Weights of a small mixture-of-experts language model, trained from scratch on English Wikipedia.
Experts: 12 experts in each of 12 layers, 144 SwiGLU neurons an expert, a softmax router.
Below are experts of layer 8 (counted from 0) of a mixture-of-experts language model. Rows are named router (the router's row for the expert), down (a neuron's output weights, with its number) and show model dimensions 0-127. Each number is 128 + 32 x the weight over its row's rms, rounded and kept within 0 to 255. Numbers have three digits each.
Before each expert's rows: a language model's description of what the expert responds to. This comes from a sample of Wikipedia text that the model never trained on.

# expert 6
What it handles: Prepositions, opening quotes or parentheses, and Latinate prefixes starting a word, such as in, during, pro-, con-, re-, un-.
router:129077120150173165108136100114180095132104183150159146092101158119148127112190150046101134076101129120123156090168123146154093123181105129131163107181093156154157126114173142167148086140106072107148117146114121106171167091136137123108145074119131083120192079159168145180168148102182099102135175107118108098147157159142096161194144121115206134149175116182107135125138222132129138099121
down0:108135050130171082126154118129123116062158096130196112133112130115108146054115116136135190111155121109142125127121139135116101136130100120136096085131100167121103112155110110146083164106090156053118111105163166077158113117107148028058158179126084096175097171078170175159130109129164114157159132172129147124116102156107141105082099095056103107117152214134139105087136128153163133113109
down1:094074155119068110128105157096098116092128153193130169167142208110111116112145081100101102118103206111160121087074152100157188119149107141120106093165094086151149079161148120115128151168107082138122143154180132122077149140128129149134126159097175157117157153125140125142133053120142068145120148132072162122040119084088090091076100142114138133201149123116143163136123130072107139126069
down2:141154100142072111073131153154132131171086181142139141127153080086155127219162101139102119100141181110125137116168152104110125148087083196127129151187150161094139125104081096194168160154079143137119161152141133101143078155148091189085149165156120108124111069164161100128199111111142090154099195148102133103065148137133117137082081094175131099110102117170120086119168084112126131101135
down3:169125144171123151094153182116152098176102113203129183118143108066120138119095127081159051152098189119144159102080121114163142128122115111144137148053098167136136137129150134124129147125109089198161076126091079145197115072139100124111174148156145109143163172163122118164134141078157132126172172196066182144135145125144106158185157193131133099111154125083108108090129134165117137123156
down4:051171144088109131097071198093098147147128132147087102126168138174135119079149155132110078137165121117143125140159130178170119102167111105103172086145109109126169212123076117087168112111138093158158112129115192087108170125109127116130090084118055099133072134150152134115142161132131150174150077113153115080105121120126054121079166144095114147134143132133188206132110120184170163124112
down5:156097117152147149144132129141112121162122103122093104147134111081166144055130143145146093138225155118096116152150105081142159120152138138127117094139140155125140181128158175126077129130109131178125076157142085133197159122165113141162097154203117072196063138068109146166127089105135145144114110116182123142160168095106133118061140151157160114139063102076127081072184137092111185144167
down6:114102117108181149134115042169136116101102139110121104086128151162148161072181082109112088079150144127137133110111178127083125135121178170179146145126161169171170092098065167125148055116117127122143128172087120106143134101114185143136126123029101114100098131182094150104123082166132143158093105165132141150131085184168120120107091143094116195109175092156112135167126107154178137072115
down7:145108116133115150119122108090095067074097112127127063148087133182150181114099121151134132109135208120135159193101104182169111145121156122120129156147086150180124125121130142161099195142131108115084104116115117109033120156065135111171104113147140157156111114165122103112125160086109113067096123156137178142125156066148121125176138109133104137113221191133149126083107121079089121208129
down8:162124107127108091180083100165125120156138086128143121116087150147160097126053172118146124085208114169137128128114179071133159145101177110104145151178127081102127150110098091108113110120120092133190130134103120063107151107143135203214174123053145085117113123088147210144126115120143090088092106209138080105142119163134132095099129124144102094155102187114121152133152094112122157117119
down9:126113129095169149137051137127125155146144104138081131142141153178131120129103175186092105129167106159115142133138075166120122109157135182120117129113088157128159097106157159082106164128115110166138143140041167150160076113132152114156150117158188152053090130126111187181111113134180164139095123123114142162159109162131094151153175168135137175186125144085063124179068143075151098211137
down10:044124099164079151154153155082103099129115146117148123147147135179107163076114104190118073191110090108071099094099121160128106116144140133096158072129087117102107082119099104088111133113067079136127138159159152092156155072072083127125114066106143138132088123162185136128172101115106153153125191168146141130161129149117084088165174080142107056130155131120118100068120150163101103126086
down11:166097159123107111112156134098122025160159123113156104138115091075140094124109177127156147139120128097117069132140152164152188118153140146161091134113101146076144119183097114168127161190114122132140139138090096169149152096107100148107126166174106103160161054098112159171137104106191065126058156130129082078162166132146133192101097135123150102109105200146152063174104096136088124130109
down12:138162145156104204083113132149125169099133106072172115131166081120124155165149087120080155109171084176084160203064102136143176122154140159144087081156101122101056151170090116122098101099114121148099129160128155156212086126143115102104155125063124063142136136118129143128140118160158084137113152108122099152119142163126109109068086137140126135174139142080119104078116128145139204058123
down13:162124148125189117116166138109100080102117172116051130132154078148137110110101165130123109091131169137161087072112084134116111121133117199162128112141085080135123096115137145152152126138148133105095096203171162127131110112156113136133124150141139163181181133141172068084142100189184090164198099120207095110144124117132071164124069140074109138158113112137118133146170160153220094128128
down14:148114137099065122170071139131105089134108172136135173165172211170119093093149099166136140131070112128139080092134113046152112150109093178160129159197166152181170188158150113091123091104173126074118128102131134158165111124144141062149085143090146159132110145084143075161122090118117151117134107135136138149106108120139205112076183175163089119160111135096142068128132148134115130095147
down15:116151160088102149102113115148127153128120078165151127066152196139116163124109073129120113122069140127135059087129086192082144125150134175123174162130142082141136157170147186127113122068167230136133165169139087074144172129108124111150106098129159148140103157085060072104156088089139179147159108144130129111090079113135161137147155168150147070134120125131163085113180103116080137121102

# expert 2
What it handles: Verb and plural endings plus auxiliaries after a subject, such as remains, lived, were, has, been, levels.
router:134122115120111101079126100093092125114148156120154096174147110092085097112141157099173162052128149110131146137153137163103086098083086157146068141129152108143160128142137105121133143110137144198070115113115129145137067109069153104042058077082164129114133101130150180140096118135159080083024166129097130144170119159103106109096067146111144141106121162131138124062109055150144106115129
down8:135094070171124111118089158143126180105141075113131134129141070087105082109128089175158065120040188119107117168165110145114136133085180092099111093106121179093162152125118156081138153129133116172150128081188194133140113153111145138096060154157119153096142107132099126077176111198124130127100175117120152101132115115172131091100134142102101110213102151082165152115149125107075094120097
down9:192156087141221111141111173064166109144100085096138127152106082110121061185147103132124100144144085089153146158109116097153069123120111146098134116098086130104143126099118167135149163140153078094157157134152113146135125136149113098156164107176253165134090128111098152165099172161150118087117063094078077126113187129105134141110124101146123135123175130112078142198134137139108138112123
down10:148123146154136149137138098156145164145102114105089148129144057127099174133129101147160071159089062144181151130144177083072105105101119058144131119151137097108147132095128153158141161122146101170148110144119134168146146124144092130136146112145188154111065125090118149096090179172059091045105126123141123127173150103123080189143178131140125158167140129174160044178101110158156199134168
down11:168169147117094133203127168122122181120128102104166178093111178115173148160158166098133122142172142097138134133119128093121175111178165064137176172153138088152148095118129168137118162228137074137177143100192186138129151143107128072129092133154129092161129109140125161104112153121115161207104145136157152125147109138180148116192169101158095128134158091158179178080105089130121104118091
down12:156094048145114139106107132157099143187185149131088088155151093093135094142147103208125122117064133108099129147116101100128089072128127127161170115123046072172142138120141162129086160139108161120117137177109104120191100179135113203121138079124114143076095091151096126100166062120090155130121062117102104123085147105128091128112123105154180181153119118147094167099149126133178088090139
down13:123125138114097114144120075121163122104150172123120187131119116143164134192148131052092131103116131128091055157132139040083126137132122227188104138149138127121166120107084090163138187138160123089118103139102197125109171126118159108115155160113070091092122199131118149110132116146132107103168176119118194177119124067160097159133201118124136092114098107165133148145138120078140130076121
down14:050094106147162099154130130122159126136105090127171111125144155042144160105129145147141128150181095175146170077104100133118094124185120118105132170116113084131153159146135151097135145124076076129169183126083164111068138035098108183126065148125153147124156162118142143157104095059117125101135082116113197166120185053096144088120104135112109152143184110127122162152117100135095082121113
down15:108134119181116095170139234109153128148157137138080053115138141158159132048157135128148138118110098134076182136098102124121140149121191111128123127119121188080092096054168130159128098130146151151135175085089112098121049058112093138131112107109130190153095143130161063126110124144105124124139120174120174102110139187134093106154096128153115165089080126115131198080125107127130126097104
down16:069162132156097159137118129147077136156140145114124137105141107143069095154123148156137179187110111138137130119121168147139137127106150146141089173102133036203085141085155077164140115194182108129180082039082096097107168111153063126118116162143187124143127156094110136169134126167150130084138112113098137125166132144135054130127181125123151121099138090090120078170168093082126147134080
down17:150119165156095129110095147117095132119105138071127140105107151104131112152232109081104112132158188071143090118145177178100139131130124157090117131111142159122110098120141061132100146133126115108066100147105148175160046139100051142132192161173195142053136117150153121151119146096144115120117114127137161141109175040188113119136091164090133072136115130151090113167117134129166116174145
down18:138115113150117083129143166138149094026111149145121125141111099158138102172118061122123166121150182072128187118124108169147103131126098115120166113172159148143163082126141178135142098108154083129173196178111118189097103138103188146131140130158135102128128197071144087087151175123184093152083141122122083142143154147121127167144174170155110176143137145113132031103186103094112110132129
down19:087110128088143196098154096109126153142149114131170078079116089114108119170179144113067162149187140209102113100078152144143100147084111132109150095164115118139115106080077159184098104128134146082143156126134090094128093122179108137080043125138120125153169131136170135075065113135085095154125163080113154130115134091109064174181121113075133130181129152132101124091152158191140125121108
down20:136183120149131131120103077133140139091160102125106141133154144126128125095190126147142124139113107174098140084164117145127170129133167144133160138131143191126104221152099115136144085111133157143115083119155100209165161114125141105096080143165121183195142111111139186200128094140123032087103138166115119083113150129118198160029103095122146118179139072087173131145150130107112122152119
down21:089144160069155151120099205104176120114104109151137121087157144103130156130111152153119123158140095135172078117136124088093160079198109096087140164177121084135088206166143145175192154090172150162048090092127119133092143144105111180082129097113132111179129135130122167157089099129076138179084157161075161083102138117114155083112121137139133080116124177137135110106148188113144178125134
down22:126081127129141100146182104158154081110117167130139054117174141114119127121124162117131101081188070088165173091138109137170117102114124166101115134118073065157164160163127153142159095148157134136089107092209108115143147163104120143094089141077102075107131065142151150140135132115120167135127148133170104043159114114142125199125070153066147123124040161178132112081139116117122151165138
down23:129103161181099143169115195138152131142164167021087087168084111132124094132087105141147110078153175155103185104167121142151096111052089149120138143150187107160102099109133157140163071148161184122103112156124079121195148144158132137116098060139137164114071171114144140137098144117115098133083145130144116144164120133077112117131120117171157116101182160196065131111164104102156114130132

# expert 10
What it handles: Pieces in sports competition contexts and result tables, such as FA Cup, League, Championship, scores like 0–0, country codes.
router:087144143132033096125151109113156081163139144130183128151118159144136166127137082100093128101176148131093146109137150088086177176148182146126188165177157153113104175108103131094116183155102091157134134092152119181105083127168097131133180113132160137129122116103157123125113138138119132201093122122133196164102162102142129182202087144149141145214115106169129154097181153097061145130100
down0:102138161127158111132180129164141132107161150151117148152144157136136069096158171151130138114111094151095118049111166152122100120119105131126111100097146127192163118215145169153136100109109118046122105106121103081181128157151168050100113125171189076150116204114089146102156205076160127128160121085085152145130151108176133166118125119195110098140126089086102110120110119140181147086105
down1:111155134136114103099146171086141141117201120106076144143139057176119128189083104097157157119073138128094136161152122097110097153066123147175119132180104105164095173145107133084135138106092193054146133139145092177185137121134171116107098121125153144188108122113181105164145132107113161092175157103144096116090162161162103141059076152072106151085107125159203126164155145100135103141114
down2:123179135175158183112079112154184138137119186149079138140116091128133086189126171086066192142136068136090165144154128106173106152173104147185126125149169176141102149115063177153106107178097117086129151104143093130123101175143151147087140157161121115095132149177152138135126200172156082116103184099108086137122126116136171093145155141118152133129154124138107105094123200049153103104129
down3:076058170076152138076201127153115096089162118131156137156100103114148148132089150050137144159095152140135155130115075204150098135139157139119140153139098116120088115136165077105130128102112153111155129133103108090156182158098091172157142121153147136153082128193063126085148137084129119113101142141102124078116123050113089142142085097115113097110124188121085116139059109098174059087157
down4:127114117095095123151066044101153144139101152153156159092133160186101088122099076154141195113150092144114054179131088169090106132084172187114111124135103105209201044141057166143123148141129110131136137187149166139119105131148155101140104158112196155113123154176111117152157120127149097137101079093149100161094160120112092140117161103112117112124110130120109090171089172112123125143124
down5:213099134123090108099152093059136092145115116128097104132141146112123176106105055133104159156161129083138145139165091122148087101170135145163165106154177124082150165140104138131162074108202136112127160143132117176122123123095131172140109084088201202072098113169100053147143097122068146125110155115103106126131114132129118139135122140117113118117038091210133150147085114144149102080123
down6:137104078078226112116158057163181082134132169082132118114038099123116115121074082132167109144081142123087168189130138109131147113120136189102110139098173144138150138126087094104140147158121073154095104131158140137128179118061156105087143115121105156099093107156161082141177106091131140089152155168172108181125140093150158062123115132167168155112126125108126146172126084127145180128137
down7:113149129048132165134087129157151144131128170210102150124136105127165085105141102160072138154111158118109115071136090203130137071125184150067147127156139145187180115139183139117164099191101112083121100113149106163079107124179143067156125199126091094119102145138165159114167136096184116151088105130176156105086111157094110163180126160118079110154158124118099109146121104086155099140119
down8:131145147088119103134137158135127126109112128162126096125132139091125142092182105148140126100105143092093138166183080187194162165062085140076144203159124121196124086152103108115125114065105147162191088126169103202118147141141140073116139125121121179118138144128126127126139205156102136089064153068113113193178121120111114133098113105115148153118163071127186113098079151134067112148107
down9:206171071145153129137114098112108107138110115113114152075090153153097114120151174196155129130157126121133109150111171130054147144157120131170151077070189166154148127141081132131091077146095155132141066135128143090116132129128150120166091135157079131096151163106171116109177125139217098186160112184168178107208125118088145083099172127155124140146146131109119186105144139145189118161135
down10:205163237169117192117107162159138090161128076055124132151113108171195093150107138138152148106117143125102161148102149133119155161166146130134112139150147118176151117183122100177124176127062130153151157155117171062113063155169117098082133133134132158110171146065141068106147143124109131146183135164135090155174153129120127154114096109089156116125122192152084089105118134163129150119123
down11:112109111154078099125100126132114148223099157096122099114153160093117131112104156178130101133096130155129127086132143120146119126125169183084184052130135124200092201152133079176125087157115132116098109148117181081101131130133144149102111138145159168109160178155168101115113134104182080180137135157110213096143135113143201106112115122184157104152106177097171149159133116175075121169108
down12:113143182120156089082117142082092119169154106058133168110219104195126126083159182102123108126112141142082062117130183179190127064140141128127168145145211122111137101131132163141199148067132116075129173109117146180142114148148130179121120104100116101112144172137123136085159141154091160127129090108172137103117113126121151146161095125201154099134147114143090085130144154106157107116081
down13:127172129131216156114102129098085120127102107133114080105116113119127110104116101172121101163133145147166142158200125126083111123105069123109106151126091049151124123165182104109109169103115121116101112190163168063162137184098121152237111127113156141127067109164112136088114164215156157137112099117115102088120164079074093109098159112120166115140113100136111129152159189136147164108117
down14:131117117163144118096053147134090092097073115130086145092139146109124116117072167107082111122144133142154114150153048051131131165140120128155124126119114157148149122121136164112142109106105171159150125110125112121074170161113117141141131154145150136095066125164125151121147151131159038160142164203101105141054150090091102096141140151154151097094121140085093061221199170148109168156170
down15:104115138111089135130113080128074105083129114106137140092109115138125130141133227090094097091060138103106116127147165168111093134120112170117137168118098136052161124152167105084124149127134094178122091143120099139162153123100180176140110107089146083067210128094145132157131053145076173111145138089147186192136147085138110084110104129149121115147101151167112173086124085054121091136147